{"n_layer": 9, "n_experts": 64, "d_expert": 192, "router_score": "softmax", "normalize_top_k": false, "balance_bias": false, "router_z_loss": 0.0001, "init_std_router": 0.025, "beta2": 0.95, "train_tokens": 763500000, "dataset": "wikipedia_en"}
Below are experts of layer 5 (counted from 0) of a mixture-of-experts language model. Rows are named router (the router's row for the expert), up (a neuron's input weights, with its number) and show model dimensions 0-159. Each number is 200 + 30 x the weight over its row's rms, rounded and kept within 0 to 999.
After each expert's rows: a language model's description of what the expert responds to. This comes from a sample of Wikipedia text that the model never trained on.

# expert 23
router,179,197,200,181,126,148,171,181,223,259,164,211,161,200,145,204,202,176,208,242,213,261,162,181,202,179,155,210,149,216,164,228,231,220,207,226,224,186,187,220,174,175,166,201,216,169,187,149,246,212,205,176,258,205,226,211,189,195,221,186,149,203,204,179,189,184,164,241,178,164,238,261,234,187,157,201,208,239,156,206,241,174,153,193,208,138,231,266,172,183,163,229,156,225,196,181,205,188,219,191,190,223,191,211,190,163,185,190,197,227,223,150,216,172,194,217,168,200,235,177,212,162,223,199,174,135,199,188,182,219,173,203,226,221,181,194,190,169,154,235,189,176,208,145,158,205,161,191,196,164,189,158,210,227,173,177,207,256,194,298
up0,185,139,145,184,195,209,190,256,168,205,175,182,181,179,246,249,211,175,186,224,257,205,197,199,220,219,175,237,191,213,165,192,184,231,201,195,207,222,197,228,206,184,194,229,199,191,211,228,193,262,238,170,195,198,184,207,218,184,200,161,259,188,195,205,255,245,172,173,170,124,230,246,242,214,175,169,198,176,178,192,237,218,185,198,195,188,149,161,184,200,224,190,128,256,197,177,193,221,200,226,175,204,212,190,219,162,233,220,204,174,232,220,186,141,221,165,175,221,185,140,261,154,232,191,193,145,173,212,213,175,201,226,198,147,260,259,194,157,134,138,186,206,211,164,214,188,152,235,215,170,177,202,230,229,179,201,229,249,182,218
up1,166,249,177,209,207,208,191,193,199,197,240,230,253,213,122,228,232,220,205,164,176,257,154,206,162,164,195,230,128,155,163,181,217,253,203,204,189,172,188,198,238,257,221,185,192,181,201,180,208,234,197,206,216,200,198,230,210,200,220,228,155,200,216,215,152,177,187,242,210,180,277,166,220,202,202,250,193,162,219,247,206,171,188,225,158,215,174,203,181,251,202,155,194,254,203,155,252,150,167,141,183,226,214,147,211,176,213,204,267,226,198,189,199,216,211,201,169,210,207,154,218,133,165,158,171,190,153,214,218,211,232,181,196,217,209,198,266,223,205,241,192,228,234,237,208,229,228,252,199,209,159,181,180,216,197,217,192,219,171,218
Locative prepositions. Prepositions such as of, at, in, near, to inside institution and place names, e.g. University of Texas at El Paso.

# expert 22
router,171,169,219,209,150,154,200,194,181,211,160,222,188,153,157,272,144,170,196,213,203,188,161,219,165,167,193,199,155,238,190,222,210,266,218,236,234,221,193,193,174,180,168,231,211,146,212,180,271,177,183,187,268,215,251,202,142,161,230,254,158,232,217,203,232,232,164,240,174,163,199,220,170,184,189,195,253,248,177,213,248,161,189,216,225,192,236,221,188,156,186,246,167,217,220,178,201,149,208,197,218,179,225,197,174,221,162,152,173,221,208,213,195,167,152,215,209,181,216,184,218,218,208,151,168,164,207,122,160,240,190,197,183,200,201,155,160,188,180,233,170,222,212,162,182,224,199,215,182,202,220,224,190,198,174,156,236,215,214,205
up0,164,203,238,200,203,201,163,203,224,244,196,217,221,175,137,241,192,211,168,138,180,240,219,187,189,175,235,211,234,232,219,184,210,245,195,165,240,246,219,228,210,188,175,222,209,179,194,206,227,151,217,176,259,166,205,217,191,203,211,251,222,167,195,166,181,243,210,223,223,219,203,213,206,169,255,212,185,240,169,199,199,113,204,249,214,187,185,187,179,151,268,228,173,155,169,231,219,149,239,116,225,192,176,188,219,220,213,207,179,188,179,155,225,209,135,201,218,218,199,162,215,221,193,178,136,164,200,187,177,160,187,195,185,200,221,191,154,276,229,250,210,193,172,244,184,254,182,217,195,234,189,193,168,167,193,198,205,242,198,237
up1,221,213,192,215,157,202,179,171,156,195,184,157,201,194,202,261,215,215,248,170,202,160,207,156,179,202,216,187,183,226,226,196,191,207,190,213,225,207,224,193,169,149,160,235,211,199,242,161,236,186,189,202,205,200,210,212,187,206,219,210,186,250,186,213,238,234,164,195,240,148,188,173,236,155,207,204,245,210,187,229,232,137,196,204,143,217,193,217,181,168,172,197,202,193,236,260,200,139,215,216,179,193,182,188,181,184,169,222,170,202,225,215,223,150,205,211,259,196,167,160,188,233,186,180,180,191,218,202,167,197,273,158,199,237,160,218,251,209,299,243,154,124,150,189,224,238,133,204,175,180,257,190,185,233,168,215,249,187,174,196
Short inner syllables. Short consonant-vowel word pieces after a lone initial letter, like f-ul-crum, t-il-ted, a-il-ment, plus whole pieces part, pot, indic.

# expert 37
router,121,173,195,144,212,228,185,208,255,242,140,240,174,168,168,196,170,177,189,232,239,224,194,182,154,183,202,187,195,212,195,215,234,281,197,162,207,172,199,240,163,199,208,214,234,186,170,180,301,163,222,214,246,236,270,250,176,212,215,181,165,255,198,153,195,200,219,207,205,192,176,248,211,167,131,182,209,191,223,243,214,170,164,191,176,194,220,229,182,208,199,218,208,235,211,161,193,202,227,205,196,224,202,202,197,207,149,191,230,216,241,184,204,164,138,199,194,214,223,168,238,199,189,217,210,167,229,175,196,220,176,250,261,211,211,155,159,178,140,203,204,206,202,159,176,192,193,216,164,181,193,233,190,220,180,147,235,217,209,216
up0,241,160,196,182,225,220,214,145,218,205,158,222,235,202,168,209,163,179,205,242,183,220,174,197,162,156,232,175,175,169,222,183,185,175,234,203,175,205,205,201,228,260,186,236,251,183,235,245,227,235,252,175,191,218,212,232,215,208,161,192,192,201,164,127,163,250,205,204,181,194,194,164,239,146,170,203,176,199,167,239,235,152,224,226,237,166,194,226,242,201,224,206,219,179,183,214,246,179,175,199,248,201,229,192,199,151,188,249,213,232,200,182,185,149,174,170,197,233,187,174,260,177,217,259,232,178,167,133,219,213,158,241,205,161,223,169,206,210,188,228,230,232,228,183,168,192,147,228,162,212,152,222,243,250,214,155,200,199,178,237
up1,240,220,219,216,207,166,259,231,172,150,125,160,239,167,225,159,171,186,146,225,188,201,228,241,184,217,174,215,177,219,223,155,246,247,232,134,233,192,230,191,208,208,217,196,226,202,209,199,265,212,212,235,211,210,166,235,250,205,190,176,219,224,190,193,185,158,190,248,244,218,206,227,199,226,210,169,189,180,231,206,219,234,222,210,204,179,179,175,207,192,238,226,186,238,192,161,177,144,164,187,228,213,242,231,221,227,174,117,227,170,181,205,177,210,207,205,175,193,227,218,236,195,179,214,211,218,239,193,201,163,210,216,171,218,183,152,119,175,169,208,224,224,204,112,216,182,152,188,151,186,186,193,150,254,209,183,208,245,197,220
Inner syllables of rare words. Inner syllables of uncommon names and technical words, especially ic, oc, ous, og, as in Eichel, Eudicots, meticulously, oxides, theology.

# expert 44
router,168,173,230,241,172,156,168,195,204,249,201,221,161,139,162,224,201,148,195,170,222,195,188,208,131,180,214,190,198,228,143,224,219,192,238,214,252,169,159,218,170,170,238,252,201,196,176,192,230,201,227,147,221,192,230,214,205,141,210,213,144,214,201,199,184,222,216,280,195,160,161,221,203,172,137,158,197,203,187,254,184,165,214,174,204,172,177,193,189,192,188,217,201,255,247,133,193,203,212,241,198,164,214,234,180,224,170,177,252,224,205,161,251,204,177,200,186,201,201,161,235,199,205,204,210,160,245,178,197,257,179,219,244,210,165,138,152,191,154,224,190,187,252,197,194,209,158,212,184,189,218,198,201,220,205,191,229,235,214,246
up0,217,190,211,247,224,207,185,173,215,238,203,179,224,241,176,255,209,194,195,246,218,162,153,254,223,210,218,190,200,205,132,199,218,216,207,219,176,212,187,201,199,204,205,204,216,180,196,229,246,185,204,164,201,132,204,171,189,186,188,191,183,158,162,173,161,193,235,220,185,219,165,170,212,150,218,154,222,167,174,201,217,239,231,202,248,208,207,158,228,274,220,193,218,259,274,180,231,198,173,126,214,160,231,181,192,145,178,218,235,232,256,197,245,197,185,220,192,224,188,164,207,140,182,227,259,179,251,151,236,226,166,156,194,187,204,206,180,223,174,213,224,197,176,253,233,220,215,186,175,216,224,195,216,174,252,206,242,164,221,258
up1,153,158,205,248,186,160,156,185,260,196,228,211,196,161,238,212,213,195,154,145,233,151,237,232,193,191,193,193,188,187,179,225,223,200,238,125,196,166,191,177,227,181,200,191,197,206,203,182,275,171,143,187,242,199,237,191,187,162,198,194,199,190,198,169,208,205,153,225,254,215,232,255,217,181,178,207,203,219,220,151,212,201,218,188,155,206,182,237,219,136,248,219,238,200,199,178,223,223,200,225,200,232,171,211,200,212,189,179,152,205,195,206,205,232,232,298,228,196,178,194,205,238,144,212,218,174,221,166,259,177,203,242,140,249,230,203,184,191,206,224,236,153,152,203,164,189,158,188,186,200,156,224,173,213,207,211,167,147,232,192
Romance surname pieces. Middle and end pieces of Spanish, Italian and other European names, such as Gó(me)z, Mend(els)sohn, Agust(ín), Ferr(anti).

# expert 52
router,202,198,256,234,158,161,181,138,245,220,184,205,178,180,161,212,183,166,171,207,262,232,207,182,193,190,192,230,151,208,139,188,195,205,180,247,231,158,170,176,186,171,210,220,244,165,209,140,282,181,207,182,207,239,225,230,168,221,210,191,189,238,196,166,201,189,197,238,168,195,192,216,234,189,153,191,201,206,189,187,223,164,146,198,191,196,201,226,139,252,145,224,192,242,271,191,202,210,254,216,198,179,187,168,200,167,180,163,227,247,222,153,187,196,188,210,151,181,255,185,242,163,247,190,183,176,208,168,140,233,185,185,237,219,158,201,169,176,195,237,187,185,209,187,194,204,127,211,172,188,189,198,161,244,194,176,200,207,241,221
up0,209,162,229,213,187,172,231,205,253,186,178,228,226,206,230,199,206,188,155,250,199,243,218,201,166,219,248,153,240,209,184,261,242,180,203,239,191,167,166,237,141,192,232,174,215,165,232,205,252,223,197,232,174,264,198,211,194,246,201,161,186,246,164,227,242,250,265,189,196,221,213,160,222,241,201,168,183,228,205,197,201,239,182,241,183,156,201,166,153,178,182,178,163,201,188,167,171,194,250,217,209,221,196,215,237,224,248,254,215,211,224,188,196,203,166,156,187,185,188,162,240,196,186,215,214,231,233,231,191,182,181,194,250,245,225,201,184,198,141,233,179,255,203,174,176,241,226,229,201,248,130,186,226,191,183,175,216,162,166,164
up1,234,170,240,162,219,188,144,190,193,210,232,194,203,177,195,177,198,239,190,212,252,194,205,230,188,225,170,180,143,134,146,248,220,189,211,242,238,244,214,223,244,182,156,203,178,168,259,232,220,159,158,196,258,193,196,207,236,202,197,146,210,189,176,185,175,227,238,240,164,197,210,244,229,227,217,195,228,206,186,185,231,185,194,227,194,163,224,243,138,181,177,249,232,179,233,207,215,223,205,231,186,193,199,167,207,203,155,226,229,189,245,208,165,195,201,144,202,208,235,217,189,171,197,263,218,159,201,194,176,192,199,191,166,201,225,241,172,187,233,151,251,186,249,153,171,201,100,200,233,184,205,193,188,187,225,174,204,228,196,263
Paragraph breaks, section headings. Paragraph-ending periods with blank lines and the == or === markers that open Wikipedia section headings such as Honours or Career.

# expert 10
router,173,185,236,212,161,154,163,191,211,210,162,234,178,175,166,241,171,174,199,255,229,231,157,210,202,186,163,230,188,191,173,220,243,230,196,234,217,179,168,232,169,168,180,215,226,168,148,171,241,170,239,172,227,210,230,230,171,196,233,236,169,232,237,165,218,194,167,225,161,176,200,237,229,166,163,184,176,231,180,219,234,153,157,161,217,186,237,229,160,219,177,225,182,240,227,156,226,196,228,200,258,185,194,173,159,160,152,170,238,225,219,156,199,184,176,238,174,149,227,179,211,174,229,159,174,184,232,174,161,220,177,196,230,241,184,178,169,165,170,221,172,229,226,165,154,227,166,221,165,159,206,236,178,227,237,182,227,232,248,239
up0,195,185,173,253,153,204,135,253,209,212,207,255,212,120,180,209,195,178,176,163,185,159,182,215,194,216,137,257,214,167,164,168,199,224,193,237,234,192,164,156,184,200,246,192,247,142,171,188,200,167,181,193,265,171,244,200,177,189,195,217,231,193,196,169,174,187,227,147,178,200,218,287,212,176,154,193,172,181,146,214,222,184,155,204,200,195,215,248,197,197,207,211,160,243,145,196,235,202,219,228,163,212,184,246,173,207,152,178,180,179,242,203,171,222,197,217,147,273,195,233,190,224,209,188,191,216,153,235,199,164,202,176,234,224,207,211,207,191,229,208,186,256,186,195,211,219,201,238,194,207,197,196,195,169,182,235,222,160,197,147
up1,143,175,149,209,179,142,189,177,235,169,189,179,191,171,166,222,166,226,186,138,211,219,217,158,208,226,231,204,213,193,190,183,192,213,229,220,248,148,225,184,185,151,217,212,236,255,130,157,245,179,224,175,218,193,142,186,188,241,248,240,155,168,187,216,218,230,188,209,196,188,216,189,244,147,220,206,170,196,159,265,197,256,192,144,183,193,194,168,184,212,205,207,213,206,282,134,186,190,188,180,188,252,253,252,170,210,161,241,202,247,184,208,198,210,199,243,178,142,158,172,167,186,195,207,204,177,210,211,216,240,174,200,261,211,174,171,193,162,209,184,188,193,229,152,204,207,228,165,243,197,194,201,215,213,215,169,192,208,195,200
Conjunctions, list separators. Joining tokens between paired or listed items, such as and, commas, en dashes, initials' periods, plus LaTeX symbols and rare accented bytes.

# expert 32
router,172,181,235,202,162,154,160,187,213,210,163,231,176,176,167,239,172,174,196,246,228,231,164,201,199,185,164,232,181,201,171,220,244,229,193,232,215,179,169,237,167,167,184,220,227,174,151,172,242,171,240,172,224,215,229,228,171,194,234,240,168,232,235,166,220,198,166,224,159,176,199,238,229,167,162,182,174,232,181,216,235,156,158,161,218,181,244,228,159,223,177,230,179,236,229,157,226,199,229,204,249,189,198,169,160,156,155,170,236,225,221,159,203,185,177,240,173,153,227,179,215,177,227,160,169,184,232,174,158,220,176,186,233,240,187,176,171,165,168,221,170,223,225,165,156,226,166,223,164,160,213,240,175,230,244,182,226,233,247,239
up0,194,187,238,174,185,189,147,167,212,232,197,213,221,138,182,204,170,202,197,197,169,165,171,241,197,211,154,186,181,236,179,222,164,207,198,232,161,140,211,142,199,220,237,167,252,221,171,163,315,215,170,145,222,219,221,193,178,211,201,191,255,251,208,149,202,194,173,201,208,161,216,175,217,198,213,180,185,225,154,267,222,191,190,226,218,231,179,166,144,240,169,202,157,221,250,132,220,200,198,189,164,212,177,200,149,198,253,203,209,255,215,208,244,181,219,194,159,187,230,195,206,161,231,184,178,220,227,208,191,209,257,190,221,203,203,196,189,210,213,222,174,211,197,175,231,176,188,193,272,235,231,222,223,226,183,208,251,239,210,191
up1,173,191,221,163,197,195,170,191,211,204,192,194,243,198,166,213,129,158,237,195,248,237,206,178,194,186,161,200,257,230,170,253,186,232,202,218,226,190,185,190,202,215,203,223,212,169,221,139,262,224,154,177,218,155,261,215,232,225,224,171,253,195,141,219,175,209,202,169,185,186,210,259,196,183,178,157,180,227,214,225,171,188,153,234,244,237,195,219,179,218,156,202,144,225,217,209,267,195,235,209,219,221,220,176,187,198,250,152,244,254,183,193,197,149,186,224,178,229,199,196,215,175,167,164,256,182,227,213,172,213,199,180,187,208,252,211,139,148,234,252,239,205,210,170,206,193,158,258,171,192,187,243,180,218,194,233,209,204,221,219
Quantity adjectives, species names. Quantity adjectives like numerous, several, large, no, and punctuation or pieces inside Latin species binomials such as O. auriculatus.

# expert 17
router,169,154,223,237,192,187,167,171,199,213,158,229,191,185,183,232,184,157,205,205,222,225,171,199,186,184,172,199,167,227,168,196,214,252,159,254,249,177,150,212,191,144,183,253,249,156,170,169,237,167,213,160,231,245,241,243,170,208,258,200,187,213,187,204,207,217,175,232,208,171,225,229,233,174,174,166,199,213,163,233,204,161,180,188,185,177,222,256,161,222,179,233,194,222,236,183,250,177,224,171,203,207,217,170,155,185,176,195,206,215,206,167,176,184,172,235,159,196,242,185,234,187,238,183,164,161,281,147,158,222,164,177,242,224,180,177,131,204,198,229,174,205,210,176,149,218,161,197,162,155,184,189,185,229,207,151,209,230,231,220
up0,180,213,153,191,165,247,211,205,172,204,155,240,198,189,213,232,217,193,198,150,224,187,235,246,216,197,194,214,182,265,198,205,214,260,221,221,186,168,178,232,166,198,208,215,189,157,161,161,188,211,214,193,260,208,193,238,137,231,221,244,195,190,171,179,161,271,254,212,222,211,230,188,285,192,180,223,229,175,206,235,187,135,202,210,161,242,186,240,195,204,217,196,249,184,225,187,162,160,163,169,194,195,238,212,163,233,191,221,171,231,199,240,152,155,209,234,185,189,188,244,191,194,199,237,259,161,252,198,229,231,198,210,168,221,168,254,182,238,189,154,185,242,160,197,152,174,204,227,171,180,239,216,212,180,187,191,174,228,231,172
up1,207,167,191,174,214,236,202,224,193,176,156,221,193,201,227,195,228,213,151,202,237,182,228,200,245,229,151,233,212,236,182,235,173,163,246,228,186,195,199,230,245,198,132,143,186,186,185,207,226,180,184,238,206,212,209,251,191,148,248,195,231,241,180,182,181,180,154,227,190,197,167,166,189,210,231,242,194,277,223,205,206,154,210,239,188,189,186,215,191,178,172,237,191,150,128,175,253,203,126,186,198,223,211,202,217,191,219,199,248,177,143,182,166,166,159,220,191,184,224,200,208,169,204,176,197,190,210,210,226,249,122,224,270,207,169,180,222,199,171,188,188,205,206,206,139,162,203,195,244,184,178,202,251,192,199,192,200,174,272,236
Sentence-ending punctuation. Full stops, closing quote-plus-period and semicolons ending sentences, plus paragraph breaks and section-heading closers like ==.

# expert 18
router,188,177,224,218,183,208,169,215,252,216,178,211,168,184,205,221,216,184,179,229,230,261,206,219,180,144,136,245,176,209,155,188,214,240,192,244,244,142,193,221,152,165,199,220,199,144,158,188,210,208,208,184,256,212,234,253,177,208,242,222,185,198,241,176,217,183,152,221,208,154,198,245,257,187,175,136,213,222,146,214,202,156,179,176,211,199,233,251,154,199,171,194,215,204,208,198,250,192,256,193,190,231,189,192,165,178,202,171,240,221,220,203,199,140,136,245,190,188,224,179,221,179,278,193,188,202,213,165,158,246,178,180,212,239,178,203,162,177,181,196,177,192,219,179,176,235,180,263,184,151,179,209,184,227,206,204,191,242,219,213
up0,229,210,177,234,152,171,188,201,245,273,208,224,206,118,226,183,231,171,200,207,260,228,187,248,218,243,195,225,166,173,156,227,196,203,201,231,234,216,184,173,200,237,184,195,171,158,127,197,233,186,180,159,229,153,205,161,199,218,224,190,229,205,129,173,210,219,186,178,194,186,192,229,245,219,198,166,220,207,217,205,244,152,217,168,178,204,225,163,274,208,209,214,206,174,206,217,156,180,245,187,164,208,197,209,188,213,205,190,255,188,245,227,229,184,196,213,191,182,220,140,184,170,270,186,223,220,241,195,153,185,195,217,225,222,207,177,188,225,139,187,213,130,216,184,245,185,167,197,231,188,174,164,222,258,253,212,206,212,206,163
up1,193,183,218,182,160,207,205,209,144,247,192,205,193,214,239,156,190,180,240,152,211,214,190,203,220,201,173,184,214,242,230,236,179,204,195,180,221,177,243,204,215,173,215,228,237,279,138,170,224,216,205,138,204,205,231,209,203,205,171,221,245,170,105,211,161,181,161,182,270,209,125,220,202,155,192,202,201,250,213,165,214,233,219,166,173,209,213,201,190,260,204,213,225,248,220,198,198,207,177,186,187,157,211,188,211,215,242,186,228,191,187,220,175,191,181,218,230,187,175,172,224,195,160,173,201,208,183,230,185,189,240,224,260,249,150,188,185,213,238,149,237,131,207,229,251,187,187,178,223,165,171,185,225,278,170,233,220,199,204,205
Country and institution names. Words in names of countries, states, governments and institutions, especially States after United, plus York, Army, County, India.

# expert 3
router,134,176,223,261,182,194,193,216,232,196,163,189,219,147,162,225,206,204,191,207,232,201,177,185,183,189,164,191,206,188,188,202,213,218,239,200,222,182,135,206,188,172,173,219,200,145,175,176,191,203,212,163,212,238,224,258,182,226,233,249,204,235,210,189,237,183,176,281,224,154,213,236,228,141,176,165,190,192,179,209,202,188,180,224,189,195,188,192,182,238,190,236,134,244,241,191,260,187,262,240,213,165,211,193,159,208,139,182,231,226,194,142,229,191,192,261,189,203,205,145,204,170,222,166,213,173,225,180,215,223,152,232,217,218,226,167,201,178,216,282,181,215,197,165,169,215,147,209,171,138,182,221,189,204,200,149,233,203,223,206
up0,195,197,154,235,191,184,213,225,221,209,212,148,199,177,188,179,188,185,177,245,212,197,222,241,147,164,186,191,228,166,250,189,150,188,221,193,232,212,173,144,222,146,174,144,177,179,244,179,193,222,247,153,215,169,211,208,155,196,227,174,194,201,224,170,216,167,230,201,227,180,199,202,163,164,130,164,176,246,208,212,229,219,174,206,176,177,210,162,198,237,164,219,176,151,213,150,233,239,175,202,222,185,200,190,151,241,181,168,223,234,210,182,229,239,218,266,221,260,179,237,270,235,245,225,259,224,213,203,216,236,182,253,178,196,214,176,222,215,241,238,202,232,154,201,193,249,180,200,203,160,194,160,184,139,189,240,199,199,184,204
up1,162,193,187,173,202,247,184,243,224,185,191,221,177,204,174,164,237,228,213,167,202,160,147,219,131,173,232,186,196,161,205,193,157,201,188,182,232,202,189,192,204,172,186,257,224,220,197,160,197,222,158,190,174,223,224,159,154,269,217,212,207,238,220,130,219,93,154,189,209,224,205,172,235,157,211,105,203,167,218,187,218,236,188,202,181,190,168,228,200,235,195,150,188,204,182,215,191,200,212,187,164,150,189,204,189,198,171,218,269,213,195,197,196,151,184,203,190,172,162,214,196,174,188,194,227,176,224,197,211,160,217,245,200,177,198,166,182,197,208,227,159,209,201,243,175,224,200,276,202,163,239,226,207,216,185,152,152,197,182,261
Technical word-middle pieces. Inner and final pieces of Latinate scientific words in biology, chemistry and taxonomy text, such as Dip-ter-a, extrac-ell-ular, mechan-ical.

# expert 61
router,190,188,197,236,163,164,139,206,220,235,161,193,150,194,176,219,162,175,207,223,203,209,178,197,196,152,189,274,181,197,190,240,185,198,225,201,247,167,194,219,140,160,226,273,210,183,201,178,223,230,217,205,225,237,213,215,171,205,248,190,206,234,247,156,214,243,187,220,197,191,196,249,222,167,120,188,195,211,197,236,218,159,157,171,173,158,187,201,160,152,223,191,194,218,254,200,201,202,262,172,209,231,175,203,148,159,182,180,202,200,216,192,194,189,172,226,206,185,206,144,240,175,193,143,211,168,218,183,215,220,174,182,228,251,208,135,189,177,197,202,164,182,258,147,185,221,135,227,172,174,225,199,216,231,216,192,177,242,226,253
up0,176,204,184,264,231,166,220,166,174,194,196,243,236,209,196,221,233,183,148,197,195,186,181,191,220,231,179,222,232,188,212,194,154,212,269,166,308,195,220,179,238,210,219,187,206,186,163,211,202,265,189,232,247,192,198,195,159,228,203,117,227,256,229,172,197,185,196,270,221,192,147,209,228,182,205,254,186,203,203,155,224,172,142,200,218,252,179,223,192,211,220,173,194,155,221,209,233,176,174,196,204,233,202,242,160,231,189,176,179,224,202,157,195,223,216,221,218,147,224,207,223,212,184,214,218,207,209,196,251,194,213,199,166,219,204,135,190,202,160,223,202,196,212,181,244,226,195,264,248,173,192,207,169,181,183,202,204,188,196,284
up1,185,223,191,219,219,192,143,221,240,209,207,237,171,207,216,213,183,208,178,197,177,246,123,258,208,203,162,219,221,218,149,179,185,231,214,215,208,180,168,207,152,208,214,222,236,176,164,239,223,273,208,236,210,209,221,220,153,141,225,157,218,221,241,220,202,240,229,185,169,219,164,229,223,250,187,184,233,211,186,231,181,243,226,176,156,166,202,177,150,200,253,207,191,218,182,244,131,216,232,170,171,220,231,255,229,196,194,168,230,172,197,138,202,198,186,232,186,212,217,200,241,154,260,229,215,271,200,140,222,188,187,195,178,204,200,182,179,206,180,191,184,247,198,195,188,192,221,213,221,222,159,191,253,202,162,227,203,238,268,181
Place-name first words. First words of place names and compass terms, above all New in New York, New Zealand, New South Wales, plus San, North, Old, Street.

# expert 33
router,152,144,231,265,179,192,195,170,219,213,117,224,201,186,188,219,174,205,217,184,210,190,189,236,197,174,208,200,174,219,176,223,210,204,217,230,224,201,156,231,163,158,169,241,225,175,190,170,262,190,208,192,245,199,209,192,156,208,217,253,148,219,251,184,203,227,212,238,181,193,213,227,198,155,214,203,197,228,173,196,248,140,176,187,167,181,188,187,174,190,193,248,152,211,244,117,233,180,218,209,236,161,187,182,150,162,193,163,204,211,221,192,199,195,157,216,210,215,207,149,263,188,249,156,174,145,216,182,181,194,189,207,168,205,202,186,136,184,192,245,191,175,228,175,180,228,170,233,146,198,212,232,165,197,183,105,215,196,214,208
up0,181,196,223,233,190,226,200,211,142,198,171,206,162,196,191,172,187,211,197,191,166,227,153,205,207,199,210,190,212,209,208,191,162,176,142,221,162,138,186,193,197,229,166,207,228,192,222,211,168,165,173,211,189,210,188,268,161,257,247,212,180,186,202,139,213,231,177,207,203,197,245,184,251,179,243,222,146,205,166,191,209,241,187,157,160,185,195,269,239,206,172,212,151,196,195,172,242,221,258,190,202,123,171,211,159,203,205,183,196,214,204,196,205,191,196,180,184,246,209,158,216,181,140,197,199,183,207,183,142,184,193,178,169,250,161,163,163,207,196,254,157,104,217,202,172,249,226,140,227,184,228,194,228,200,189,133,209,199,207,198
up1,190,245,236,252,175,255,205,152,207,232,177,162,224,183,226,247,180,163,190,214,199,191,167,229,152,199,195,246,189,218,192,136,191,192,162,226,209,250,174,193,191,212,229,179,196,183,241,223,291,167,159,270,220,189,222,248,227,158,215,171,204,216,195,193,239,253,219,267,167,194,201,210,118,193,171,229,164,179,204,227,253,190,241,221,198,178,184,225,210,207,225,170,195,240,176,189,172,209,194,208,224,202,185,153,222,192,221,180,192,232,174,187,173,233,181,186,214,183,234,201,219,268,217,228,225,194,201,200,205,178,188,192,215,280,211,211,170,217,252,193,187,190,184,179,131,204,226,212,168,201,180,219,175,246,169,234,215,156,240,173
Short syllables after consonants. Short vowel-led word pieces right after an initial consonant, often in medical words, such as l-ub-ricates, l-up-us, l-ym-phocytic, i-.e.

# expert 14
router,143,187,231,222,173,172,177,159,254,242,216,265,173,179,188,209,202,144,164,209,211,243,180,169,223,181,186,224,203,242,202,194,208,223,225,220,210,163,168,221,195,156,217,212,222,197,137,152,244,199,269,186,205,193,218,227,153,228,241,209,183,224,189,151,177,219,207,216,230,167,210,219,248,152,197,191,186,200,183,188,194,208,179,205,192,202,243,223,196,228,158,224,192,239,207,168,193,222,267,207,188,175,176,172,170,147,198,142,210,219,242,190,222,152,153,243,154,201,211,219,218,190,241,115,194,205,205,180,208,221,188,172,224,240,169,180,183,141,196,240,145,149,207,156,165,235,176,203,140,196,191,189,182,219,213,203,196,209,231,257
up0,201,216,242,210,205,185,257,221,161,203,215,237,203,241,209,219,200,176,166,251,137,163,229,223,220,166,210,191,170,203,267,229,238,187,232,181,206,148,210,236,206,195,210,233,208,199,191,169,231,207,250,207,224,220,206,210,187,166,228,234,226,193,192,215,244,205,169,229,131,216,145,193,207,151,194,154,170,203,165,160,162,251,200,234,163,196,152,232,217,239,222,187,180,274,151,123,161,232,173,166,173,157,151,193,231,220,213,214,216,210,182,237,195,178,210,231,179,185,177,200,250,155,197,219,211,240,162,154,216,175,178,190,198,225,233,186,189,213,189,213,198,214,179,146,173,188,205,189,136,265,201,192,236,213,171,236,184,188,203,166
up1,154,209,231,170,219,222,190,174,276,237,266,203,196,153,196,248,181,235,194,177,229,265,274,175,208,188,232,214,219,224,171,224,221,171,180,205,140,174,227,194,197,232,224,225,217,264,200,181,218,173,214,213,208,228,206,196,167,198,231,224,199,167,241,168,205,212,192,167,201,221,200,171,295,164,172,175,162,219,237,196,219,229,204,261,236,168,249,184,185,180,211,193,211,189,183,223,169,240,215,214,194,257,221,223,187,172,166,202,147,178,190,215,215,213,214,243,166,176,159,190,239,185,173,213,214,135,211,226,157,238,194,208,168,158,209,199,218,158,228,205,248,184,226,170,202,169,174,172,169,178,185,258,208,169,179,154,206,198,167,225
Infobox bullet punctuation. Dashes, colons and periods at line starts or after field names in infobox-style lists, plus +, •, ′, ± signs.

# expert 56
router,191,195,207,229,138,192,152,152,232,221,171,196,175,180,176,225,207,191,161,249,221,241,139,201,219,183,188,253,169,224,162,213,210,222,194,259,192,186,175,187,193,177,227,202,252,174,216,194,223,169,218,197,230,234,207,208,201,168,216,202,156,231,254,173,205,159,221,201,178,178,198,245,199,195,172,150,218,222,128,206,224,178,172,154,213,179,197,229,180,223,172,188,202,242,225,188,193,221,238,210,228,215,210,208,166,188,146,162,224,258,234,181,227,157,169,244,164,197,213,152,212,205,228,137,193,202,215,131,135,215,159,224,241,254,157,167,200,187,156,215,196,211,238,175,151,221,165,239,184,185,171,222,164,234,197,181,241,249,208,222
up0,200,203,159,200,197,197,221,212,179,252,173,240,184,189,173,171,229,176,176,206,182,238,180,174,171,172,198,272,191,196,173,198,224,183,214,247,179,184,196,157,158,167,193,194,220,237,155,199,170,197,189,175,228,130,176,222,205,224,277,197,135,226,211,198,275,170,181,218,197,233,180,144,204,195,204,177,193,220,172,204,221,200,212,185,215,177,155,192,219,213,137,143,178,182,204,243,137,172,187,180,191,217,235,242,173,142,215,189,243,209,241,124,212,177,211,211,187,206,195,190,204,188,191,171,236,169,183,152,216,190,203,237,219,212,192,228,272,231,173,139,170,249,206,214,202,209,169,178,218,201,156,193,262,200,196,236,188,236,224,261
up1,225,179,185,241,249,239,160,191,188,207,156,189,179,198,172,225,188,206,231,228,233,175,137,248,237,184,202,189,177,217,133,217,210,217,177,206,166,230,161,253,199,154,234,177,225,178,190,200,199,203,167,183,257,197,146,163,183,199,253,194,163,157,237,140,249,169,191,198,149,187,222,220,201,198,143,163,228,171,162,140,177,181,233,224,208,231,191,197,243,188,160,195,235,212,202,236,217,214,222,181,201,257,228,129,184,209,178,180,226,186,185,178,220,196,227,201,141,233,228,203,175,238,197,251,167,198,174,173,157,206,217,241,214,218,207,137,206,138,228,183,201,183,207,203,235,196,216,220,162,185,161,202,218,204,164,183,162,241,173,156
Biographical descriptor lists. Commas, nationality and occupation words after (born year) in people lists, such as Danish singer, songwriter, former footballer.